{"n_experts": 192, "d_shared_expert": 0, "n_head": 6, "qk_norm": false, "parallel_block": false, "init_std_up": 0.028, "lr_head": 0.00751, "train_tokens": 462700000}
Below are experts of layer 5 (counted from 0) of a mixture-of-experts language model. Rows are named router (the router's row for the expert), gate (a neuron's input weights, with its number), up (a neuron's input weights, with its number) and show model dimensions 128-191. Each number is 128 + 32 x the weight over its row's rms, rounded and kept within 0 to 255. Numbers have three digits each.
After each expert's rows: a language model's description of what the expert responds to. This comes from a sample of Wikipedia text that the model never trained on.

# expert 34
router:165113149188112112143061112139084154155136094113103176189160148170106184182177136131202146135111180119138140188056126143097117155117141140140128166094156169108146121057134099116098144145131142
gate0:081124133133154120040183038104152086142148149124114122120191140110110085127087131151136132145133145132209174147130133165084096065135134160104119162090214127100136110174116105121143079109112074
up0:174099095137128126196079133106110110169063112123161122118107140067128112148115128130107079122074118128093095115148150124141152162103140024168149091133021116117176185137133121143101150142102144
It responds to: Periods ending sentences, especially after numbers and measurements, plus decimal points in tables and stats, as in 1.26. or 33.0.

# expert 23
router:122148124149064120089124118102158156149122181170043108131112151091174103136178121108101153174125197154130138169105137139147094174087096072111073063093142108079107140170188120121144148141126115
gate0:132152084143118113129123048100095071145148088121223108094176137073121142178089147082096139126194169112137137138133174213156127106112069107130146163117109133101092158115127069145128181159114094
up0:184118106129098121116105069113182105155115084152119128093208130107116141154099128094097133117192153151144079166158126211114114095130134113126124165118101107077097139129092095168164213113137091
It responds to: Verbs was, is, were, been, and article "a" right after a sentence subject or pronoun, as in "The station is", "he was".

# expert 29
router:102125112108164170134114148060097074137101095143143109093138124081165128124096160119176141021170183108129127130117152121077151141093143116132115134093151159139123136187087160107099109114065123
gate0:131098146142103107133077173155120036105053146110152078165090076114126220126179128073091109140069122097094127173167095102120133119116178176136088120084238096095166086166134156138175137110147177
up0:121137154107116104118097164118145140066168141130178093128071089114126167158144100114129095119071135105178100148156158085115130118104138149137094209135171107130117087129140123081128111116124182
It responds to: Word pieces inside proper names, especially English towns and football clubs, such as Che-sh-unt, Port-ad-own, Cow-sh-ott, Hidd-leston.

# expert 21
router:108067107129131094133130161107066074140068100164166188151101074122099141123086104175119192095173161111137106165170117105136176153173187160120121140112151170104154092126104172103095150078129158
gate10:163125126129171116174124149086154082182124107223120086135162118122118076081103149117140129112122121101156157169133159104148167128131131149099111133154187115171144158103116122109140092161184168
up10:156137145089110100096160150172124074181135082214147123157143074121141080111151122095117170111111108113173143178175133126112151147169084130058126170142192073146167129109108147124143077181158127
It responds to: Middle pieces of names and titles in cast, song and album lists, such as Cyndi, Antonella, Xindi, plus dashes in win–loss scores.

# expert 35
router:121129088125112138169058121093125146148135117097163145130141089106103193102160132140181176110100063119162170107103169116064135156133133098157134100138072118080136172168155114075112121140169077
gate0:072135186167176105162119122144110203174177176184083089087131124154125169121146160102087180092168154157157133176181085126127058186169136149061145085084181175130106179089112101091118091123089144
up0:175098134090081101111125195127113125100067085139162194112131162151140059196156147132103088212078163144170139175110116139123161102112131110169105110127106126107148103055110148117183149115122113
It responds to: Prepositions and credit words in film, song and TV descriptions, such as from, as, by, featuring, starring, as in "Sharon Rooney as Rachel".

# expert 57
router:122102113165154114118152133098152136181154120154172103085135116121079151111125106107071185094195095123073098146113084084065117134137175125127121133127064088146124084169210101143101153122109075
gate0:202123126119145147151113165132173138149077155057093110118066086125087150109095090110076167169142080124101093147142139163150098124071148150160091180071125114118119123119168100153135124131076119
up0:208122106106191168140121170165138117190104144083094113140096098098067162148109120093107146153081091181100112120184085171190111126123179120114106127129125140127126146084121168135093105155125120
It responds to: Articles a, an, the and capitalized A starting noun phrases or titles, especially film titles in filmography lists, such as A Patch of Blue.

# expert 26
router:149102105119096122113161114102144159072123180208115130111142151127109120156155032158112098158096152164114209099121100178079095094158076149192136099136127111078153120137123109117178101107082166
gate0:094108117153046120160115041122153111116069102077153126121153143156195142122125089142123134118157064205105166218113156155161120139093121160164079107146175183136105133147156142174163174113075108
up0:104117144106084074199088066133154170100106135112074143123063069096155147075131099122154133117146115141122156151091168148085102092134100153149140161076173142140127125148227115132143182175147178
It responds to: Conjunctions joining verbs, names or phrases, mainly and, also or, but, than, while, except, especially, as in "design and set up".

# expert 8
router:148136124060079129129107152141199149201107140138132161132128089093125157137149099088177096201121136157161074077116193133157142105146108100154150125121112144158164127179176077126178111168115119
gate0:147133147102145107174054157111171152132113170149106138125144079130107093116149134083122076115147124098132209183090119139147164066096208040113166131083139170124177156142168168140165138131127113
up0:137207153145104157125172138114120076127134115084192117193077178129144109154101149123111139116066177092140136093110138104130149145130170112133162199159078077100119212165106079063108132117178191
It responds to: Prepositions after verbs or participles, mostly by, from, with, into, between, through, as in "established by", "Written by", "Preceded by".

# expert 7
router:152127147177118118099144129195118177139102114122115176148156135105147083153181123099086146170099141164135115154164092123145099124134131150089137099121126163097100105081163078120214066147075143
gate0:111109138115138160098092148141083178160199125084088122144183161099136176129141155143091125184122134179080118096174147153152135174111212152127186168127130121138144090116132154147162068136147164
up0:133131110156096104103139108126116112177158116165130127122086096184105160168124138125133176133105178091160166138131175130170149183107154157119185190146155123172181157117162137146133087146168169
It responds to: Punctuation and breaks closing a clause or introducing a list or quote (colons, semicolons, periods, opening parentheses, dashes), plus place nouns like museum, station.

# expert 9
router:125135103100066158212153137118138166166161160108109102116174151121087149121136109163077174146117096116117103153180111122126080191156103074159211148118169110112123151130131174111170138178122150
gate0:074110143110121146141092062090138147130093138114125178102101136143136092144142150207109053114105087167101086098128114076142112149118086134087121095123094106121143150150149120117159105135118108
up0:170162176167148081149099167109101082121129140135072101083148154066127154113113165105173139128124139125173186082066175146154154098124136121137136132129081055119092142111092108168127173167186102
It responds to: Category nouns closing a classifying phrase, mostly in species stubs, such as family, genus, -idae, -aceae; also artist, band, album.

# expert 38
router:098136076092141102143105121101094126098189120117128112087149096093097124146100124137082125150126084144127101115156141104140174089148083097088141154134100162106137138163135128143175122186126152
gate0:126090125144125124068175114109120067129162194139087123080121122170094123085131109165157094158205105095138113121089130120087157105095119094079124116067088058178138161196166132126120161188124143
up0:111087160096170153140136109146137104170080127142140142159164095146090123157117101128152130168111127135116159110165117131095142141144172141114113159210190158172155080097192134096150128104190139
It responds to: Tokens in book and art citations: publisher names, Press, Book, ISBN, punctuation around years, titles and quotes, plus artist and author surnames.

# expert 16
router:126117133080099119199139155139119178158118165125124151134153105115154119152182147135158151185114146152096137132137122139146074080130106109154140171120127080115157145151049088131075142085099102
gate0:155144095171130098123137177127129077167125123097142122164155112112098136167154141074149132107135124123129117133157087092135091105135102122148111128104139141075140152085108070177101120081107144
up0:182140135165169130194214148161130070125135102129164156148118115101148139204136157147150109107126092094081132156137129111179151125092099148090104122149100133076110078120088142104100110138116115
It responds to: Conjunctions and relative words opening a new clause, often in plot summaries, such as that, which, but, when, since, so.